{"num_hidden_layers": 8, "n_experts": 32, "experts_per_token": 2, "moe_layers": [0, 2, 4, 6], "routed_scale": 1.0, "init_std_router": 0.0343, "norm_eps": 1e-05, "tie_word_embeddings": false, "init": "normal", "init_std_qkv": 0.0196, "lr_mult_o": 1.45, "schedule": "wsd", "dataset": "wikipedia_en"}
Below are experts of layer 4 (counted from 0) of a mixture-of-experts language model. Rows are named router (the router's row for the expert), gate (a neuron's input weights, with its number), up (a neuron's input weights, with its number) and show model dimensions 128-255. Each number is 128 + 24 x the weight over its row's rms, rounded and kept within 0 to 255.
Before each expert's rows: "comes after" lists some tokens at least twice as common just before its tokens as in all text. This comes from a sample of Wikipedia text that the model never trained on. Tokens count by the router's weight.

# expert 22
comes after: " D", "0", "4", "3", " W", "1"
router [ 91 121 105 105 106  48 113 168 105 115 151 141 152 117 113 105 142 122 122 140 118  98 127 115  84 147 112  54 105 111 122 112 133 104 161 120 133  84 104 102 136 134 130 123 143 103 158 136 122 120 101 159 105 139 109 123 130 156 148 154  95 131 146 134 121 178  83 112 147 154 136 166 140 113 151 114 139 153 166 172 114 162 145 146 110 158 105 135 129 124 139 123 104 153 140 145 108 127 156 122 142 116  79 132 117 122 141 123 107 127 154 147 120 165 123 131 105 131 151 146 140 131 120 139 197 102 119  84]
gate0 [126 129 126 143 136 117 137 129  87 122 140 122 181 119 114 158 120 119 107 108 140  90 131 125 133 134 116 111 114 142 101 141 121 112  99 117  95 148 131 104 133 148 128 150 143 124 110 146 132 164 124 112 125  88 115 128 150 109 139 108 132  92 137 113  85 114 125 149 100 168 153 166 141 104 123  97 137 176 154 107 148 137 153 130 132 104 124 119 197 120 129 168 134  95 141 108 105 133 119 142 152 147 157 104 118 112 130 137 101 132 123  96 120 157 143 147  90 148 122 140 172 117 166 101  86  91 123 133]
up0 [124 116 158 131 109 100 161 147  92 141 124 147  94 118 138 139  93 103  88 120 137 116 106 153 152 111 117 154 137 128 122 144 134  89 142 138  97 135 142 141  86 138 172 124 139 107 112 135 107 172 129 159 120 165 143 110 121 135 100 158 114 162 146 134 107 165 146 163 109 174 119 149 171 147 149 103 131 155 144 132 163 157 118  80 165 110  93 120 164  84 146 141  96 134  83 134  86 128 144 159 169 127 102 108 103 147 136 123 123 122 146 122 124 150 152 157  86 157 109 142 142 146 139 105 173 143  96 114]
gate1 [121 134 118 170 151 105 104 127 137 127  89 144 107 133  93 134 119 151 116 108 155 122 120 110 100 135  90 110 124 146  99 103 140 141 115 174 143 163 129 129 133 100 107 149 122 112 131 120 120 120 144 134 167 128 133 134 133 122 124 149 109 176 122 131 161  75 168 132  86 127 149 107 151 191 138 152 166 112 150 120  99 144 139 138 121 145 137 138 138 167 113 150 128 132  73 111  96 105 135 114 143  91 142 109 127 144 116 134 123 145  71 146 128 143  93 126 134 130  97 106 125 115 112  93  83 137 157 101]
up1 [113 149 127 116 135 119 107 100 155 123 116 164 135 171  95 129 112 141 122  89 122 155 113 153 109 108  89 114  87 122 118 149 133 132  92 153  97 126 148 136 164 128 153 147 133  53 139 132 145 103 130 112 113 151 125 147 122 100 122 137 148 148 124 121 153 125 172 133 141 143 102 128 147 166 143 105 152 129 114 179 132 136 154 121 123 140 140 141 149 187 116 162 166 133 113 126 116 114 110 129 153  86 148 109 121 122 114 129 146 141 125 163 147 156  95 111 106 122 109 136  98 128 129 140  77 169 141 117]
gate2 [115 116 104  86 121 147 138  75 119 153 126 163 109 145 140 105  91  96 163 108  78 120 146  75 128  86 144 112  80 108 153  97 104 133 138 118 106 114 122 121 141  89 141 106 115 159 131 163 101 162 142 116 105  95 156 146 135  90 124 178 121 158 138 145 135 134 134 170 101 121 136 107 111 118 157 114 111 125 112 145  99 132 109 121 139 113 139 162 155 116 133 117 112 110 152 198  95 105  77 105 148 148 134 112  90 145 160 127 135 152 127 147 198 117 108 147 168 139 139 120 122 131 107 118 134 148 127 155]
up2 [115 149 149 129 133 147 168  83  85 108 133 122 136 127 150  88  45  77 126 103 116 159 130 105 141  83 184 158 137 117 148 126 126  95 147 109 116  94 125 158 136 127  86 165 132  97 103 132 139 166 121  92  94 117 138 104 132 107 121 132 123 148 150 153 112 134 119 180 147 171 136 115 157 122 117 126 100 158 121 153  91 124  97 125 120 105 164 177 128 159 127 153 101 152 135 149  81 145 115 130 119 127 134  80 115 147 116  95 109 137  60 145 167 166  88 139 160 128 133 103 146 113 136 110 138 151 155 144]
gate3 [129 104 141  53 106 110 134 130 187 118 107  87 136 113 113 126 147 126 103  87 150 115  91 147 139 129 125  97 170 129 135 163 100  97 135 120 131 113 134 117  60 148 111 113 110 143 100 137 170 103  89 123  85 123 102  99 126 128 152 167 129  83 144 141 141 183 129 178  98 118 155 136 104 142 122 110 138 114 106 123 176 121 110 106 130 189 147 177  81 147 149 116  82 138 141 131 109 133 147 128 141 131 118  99 148  97 134 140 146 105 157  81 165 136 144 108 115 103 103 117 126 133 138 155 110 159  96 140]
up3 [109  93 167  76 144 151 138 122 145 117 132 134 121 112 137 108 130 153 115 130 126  80  83 122 142 148 160 112 144 122 133 136  65  88 135 121 123  60 123 117 121 157 116 130 145 127 131 130 129 117  74 124 124 128 143 154 142  77 136 122  89  89  69 157 142 170 141 181 111 131 140 161 100 122 173 115 137  95 129 138 139 119  80 150 149 177 142 158 113 154 136  72 102 190 132 142 126 117 139 105 129  86  96 129 137 109 136 108 138 111 150  71 109 125 105  86 101  97  85 104  87 115 164 140 134 118 109 116]
gate4 [113 116 129 140 117  84 176 159 111 125 118 105 155 131 126 118 113 156 113 153 110 136  84 101  83 136 132 133 123  92 149 125  91 120 172 112 146 149 133 205 136  89  97 113 112 164 172 128  84 114 159 157 125  78 155 124 133  95 141 111 126 108 141 127 145  93 125 110 118 155 115 121 114 110 106 127 165 147  85  98 133 128 149  97 157 127 137 117 123 157 124 110 145 138 133 131 128 125 119 148 139 114  88 143 161 119 122 103 106 146 146 109 147  98 148 143 139 111 124 132 134 108 154 112 127  77 145 152]
up4 [115 148 171 151 109 147 121 124  97 144 153 152 136 141 114  93  99 144 121 136 115 142 110 104 135  82 135 152 134 105 107 120 142  83 118 105 164 154 138 164  97 133 144 111 139 150 104 148  91 141 131 137  83  88 112 119 101 143 151 146 139 128 110 138 111 125 132 145  82 187 135 101 107 128 115 137 132 130 122 118 160  96 142 157 156 162 158 159 114 161 124 118  78 137 170 128 157 134 173 117 106 142 121 156 142 112 129  64 149 150 163 102 104 107 142 133  80  86 175 148 137 108 133 123 125 101 109 168]
gate5 [133  98 136 150  92 144 144 124  95 131 131 149 151 165 170 104 138 148 120 138 123 137 143 122 145 100 173 148 121 105 123 151 126 124 143 111  96 131 152 143 149  59 113 136 127 112 131 118 125 104 140 145  57 125 115 141 153  93 150 121 143 114 130 127 111 115  99  96 154 162 158 114 131 177 177  88 121 116 122 145 160 133 126 176 130 137 148  97 128 103 147 176 118 161 153 127 179 119 141 113  92 162 111 106  99 155 137 164 106 101 153 150 111 184 157 122 160 160 102 109 106 134  92  85 135 141 120 128]
up5 [133 113 177 148 113 136 100 150 130  94 109 150 151 135 144 136 111 126 113 141 137 135 129 127 144 107 164 120 182 103 122 175 114 105 148 129 109 140 147 117 147 100 105  91 149 124 133 116 126 127 105 181  96 113 138 165 132 121 138 142 145 138 117 140 129 128 126 163 134 155 159 115 172 175 144  97 166 151 160 111 169 145 124 167 155 111 175 108 132 113 152 136 154 138 128 130 128 126 115 114 100 118 142 169 119 144 119 168 155  70 130 139 118 162 104  80 135 106  79  96 126 133 126 109 166 129 124 123]
gate6 [134 126 137 107  91 164 135 115 105 153 133 120 105  77 121  95 144 162  87 119 113 124 136  97  86 155 118 124  99  73 110  94 127 103  97 141 139 123 118 126 145 149 146 148 143 133 120 101 131 144 124 127 101 121 125 123  95 106 111 125 119 155 123 138  83 107 131 160 145 110 130 151 115  95 117 120 133  92 136 135 159 121 117 103 171 115 187 194 122 122 161 122 130 164 136  79 109  85 177 112 137 149 145 126 138 150 120 109 158 137 129 118  92  93 113 124 147 111 145 131 137 120 160  54 105 177 136 177]
up6 [166 122 144  91 123 129  90 132 116 138 111 147 116 119 188 137 115 126 133 145 127 128 107 121 101 132  96 126 133  79 124 121 149 123 102 126 159 111  78 139  91  94 110 192  94 139 125 132  92 103 105 123 146 146 139 162  82 148 141 109 116 171 116 124 104 131 147 137 110 156 152 126 103 150 103 147 122  76 161 156 135 144 155 167 130 151 192 189 114 135 140 110 129 141 175  91 114 126 157 143 137 129 132 119 112 149 127 139 117 123 121 100  64 126 149 161 124 131 153 161 142 177 167  94  88 127 114 141]
gate7 [120  70 126 130  99  86 145 130 102 114 127 157 125 122 116 150  91 115  92 152 107 154 131 138  95 132 113 112 122 143 147  77  70 133 188 154 153 157  96 130 174 139 141 124 121 119 100 116  67 124 130 114 121 167 103 112 105 109 164  85 133 119 154 119 133 133 109 128 105 113 152 151 132 106 148 125 107 168 139 160 127 138 171 137 138  68 135 131 171 136 108  87 142 122 147  97  80 132 116 109 129  95 142 147 135  95 172 174 122 156 151  92 133 157 143 109 108 137 122 118 118 111 152 120 119 159 102 114]
up7 [132  82  91 131 141  81 129 127 113 137 150 146 110 119 145 168 121 162 138 128 106 153 135 146 115 137 128 100 102 170 111  60  64 166 146 150 151 132  77  97 135 130 146 101 124 153  93 116  87 143 138 120 155 169 122  99 121 110 136  76  79 111 151 124 135 170 108 156 104 149 119 152 157 106 122 143 141 128 154 143 145 152 169 177 139 100 146 157 133 134 155 126 134 140 141 120 116 164 134 125 125  90 143 137 121 114 182 110 166 150 135 120 112 133 169 148 118 168 100 120  94 101 157 127 131 137 138  89]
gate8 [129 125 141 151 132 149  79 154 123  86 135 111 120 144 120  98 182 125 159  85 122 100 113 123 101  78 107 125 104 117  61 108 113 131 146 137 143 192 126 150 110  98 133 120 112 151 172 120 143 145 127 130 119 143 125 105  93 145 136 123 158 111 134 126 111 111 118 116 102  92 119 173 142 121 105 124 155 133 127 103 143  88 138 161  94 141 112 102 161 162 125 117 132 168 136 144 178 104 103 155 125 107 139 141 139  84 130 132 176 163 116 114 136 141 182  88  96  98 112 158 125 122 141 131 159 151 146 117]
up8 [ 91 170 184 165 148 166 104 123 103 121 188 121 129 143 126 111 162 109 107  94 104 144  99 160 119  87 136 179 135 112 117 107 114 159 149 138 152 156  99 121 158  86 105  92 132 147 148 140 153 138 125 140 106 127 124 133 148 168  94 133 173 136 133 106 154 122 105 104 147 102 102 161 136  98  89  91 187  98 149 142 123  98 125 116 110 139 116 131 134 134 130 153 111 119 120 119 170 110 145 153 127 131 118 135 137 134 102 144 187 153 171  99 174 133 164 102  85 112 126 160 132 164 111 105 128 136 121 121]
gate9 [159 116 125 147 145 113 112 128 135 106 149 121 172  93 143 145 139 148 109 134 150 139 107 126  95 160 123 140 108 108 119 133 153 130 135  92 120 146 150 138 104 159 110  82 164 101 106 141 142 125 103 102 111 124 146 135 126 119 147 170 164 136 121 134 122 169 129 156 127 143 100 132 110  90 130 133 148 147 142 165 124 138 144 152 146 161  97 127  82 119 121 142 135  80  67  91 139 129 148 127 143 108 146  92 135 123 150  89 102 108  90 120  61 132 109 140 134  99 159 108 100 111 138 127 114 127 147 141]
up9 [135 101 102 148  92 139 141 112  96 121 151 118 172 135 138 134 125 105  82  90 130 139 110 112 111 155  95 119 126 121 135 120  76 127 134 100 158 125 138 142  88  94 114  80 179 130 109 158 123  91 128 111 117 137 119 118 151 131 172 114 143 110 149 124 139 142 130 151 138 122 132 112 149 118 145 195 144 137 143 148 144 116 145 157 126 130 135 114 105 126 129 126 104 109 106 124 122 133 132 125 147 112 139  98  95 134 154 117 161  84 105 146  84 139 118  80 110 158 163 108 101 103 172 122 157 132 137 134]
gate10 [109 152  89 135 122 126 152 111 115 155 142 146 139 113 159 141 132 108  94 140 105  76 127 112 101 115 134 115 148 114 126 165 113  95 144 150 172 135 160 104 115 134 151 135 139 138 152 123 181 158 154 134 158 141 115 157 146 129 133 149 107 128 163 115 132  65 140 146 140 158 142 169 104 147 125 129 165 147 154 122 153 142 128 190 137 149 107 128 125 129 137 114 145 141 134  82 113 127 112 121 160 124 135 131 101 135 105 145 135 106 159  74 116 129 115 140 158 138 104  75  81 122 129  94 128 159 169 166]
up10 [ 95 155 128 118 129 158 129 102 141 123 149 121 130  87 138 107 107  75 140 146  93 131 146  95 117 126 104 134 129 104 125 153 109  94 159 143 124 100 139 108 141 104 148 154 138 112 174 135 186 142 140 165 149 175  88 133 146 111 105 111  92 110 137 124 138  85 128 135 131 177 125 156 106  84 147 139 144 134 156 133 128  91 101 167 147 139 135 119 122 140 151  97 144 122 158 123  85 111 116 140 182 148 108 120  93 127 150 141 133 128 162 121 159 130 100 165  85 126 116  84  94 144  95  75 148 174 160 170]
gate11 [143 161 113 156 140 110 124 139 155 159 146 172 146 117 121 129 139 116 135 105  99 130 108 149  97 118 161 120 120 149 136 154 150 164  83  92 137 153 104 109 139 133 138 109 151 146 118 128 153 119 137 175  56 125 130 114 119 134 147 120 127  73 120 104 112 100 108 100 153 116 132 117 175 132 113 121 111  78 156 121  99 149 152  91 163 150 148 105 133 157 150  61 126 126 140 132 132 111  76  74 135 133 131 112 113 160 134 100 148 133 123 103 101 127 116  99 160 111 114 134 140 106 176 103 146 107  82 132]
up11 [141 151 114 148 156 129 144 115 142 110 160 154 151 108 104  89 149 135 111 114 103 111 126 146 114 125 149 111 125 130 126 161 166 135  96 118 114 138 140 111 116 126 158 142 138 152 120  85 135 137 123 177  68 124 174 146 110 135 114 128 133  85 116  91 152 136 136 138 140 140 137 135 144 136 111 108 120  90 166 135 129 162 151 126 174 168 133 113 158 123 160 122 155 136 116 108 150 135  91 115 150 122 161 147 113 144 140 119 168 111 155  84 138 109 131 143 131 119 110 132 110 121 149 130 132  77 126 152]
gate12 [153 104 122 123  96  76  48 167 100 110 151 145 121 127 110 166 152 112 135 130 108 133 155 116  98 137 124 122 113 132  67  89 134 108  88 132 144 110 127 166  50 144 163 126 100 115 178 153 160 102 123 141 110 149 111 149 134 124 134 170 171 136 151 111 159 113 148 106  93 154 139 119 131 104 107 126 159 133 113 134 126 155 131 172 126 117 106 130 155 169  92 157  92  98 150 100 117 106  61 113 147  98 115 180 140 137 112 136 121 156 122 162  82  84 114 137 111 121 150 113 119 111 142 109 161 124  96 112]
up12 [113  68 115 124 146 101 131 113 120 157 178 145 133 142 110  86  68 132 155 145 129 160 105 179 161 168 172  84 142 109 129 138 126 100 121 128 122 120 119 132 127 128 179 129 135 104 150 152 129 127 124 144 107 125 104 136 149 151 125  98 142  92 155 139 109  99 165 135 154 167 138 113  85 102 153 137 131 111 102 127 108  88 109  91 150 103 120 118 141 122 145 114 105 147 113 129 125 141 126 127 108 140  94 141  91 102 115 138 136 158 110 122 115 144 119 108 138 152 109  88  78 110 161 106 108 122 144 149]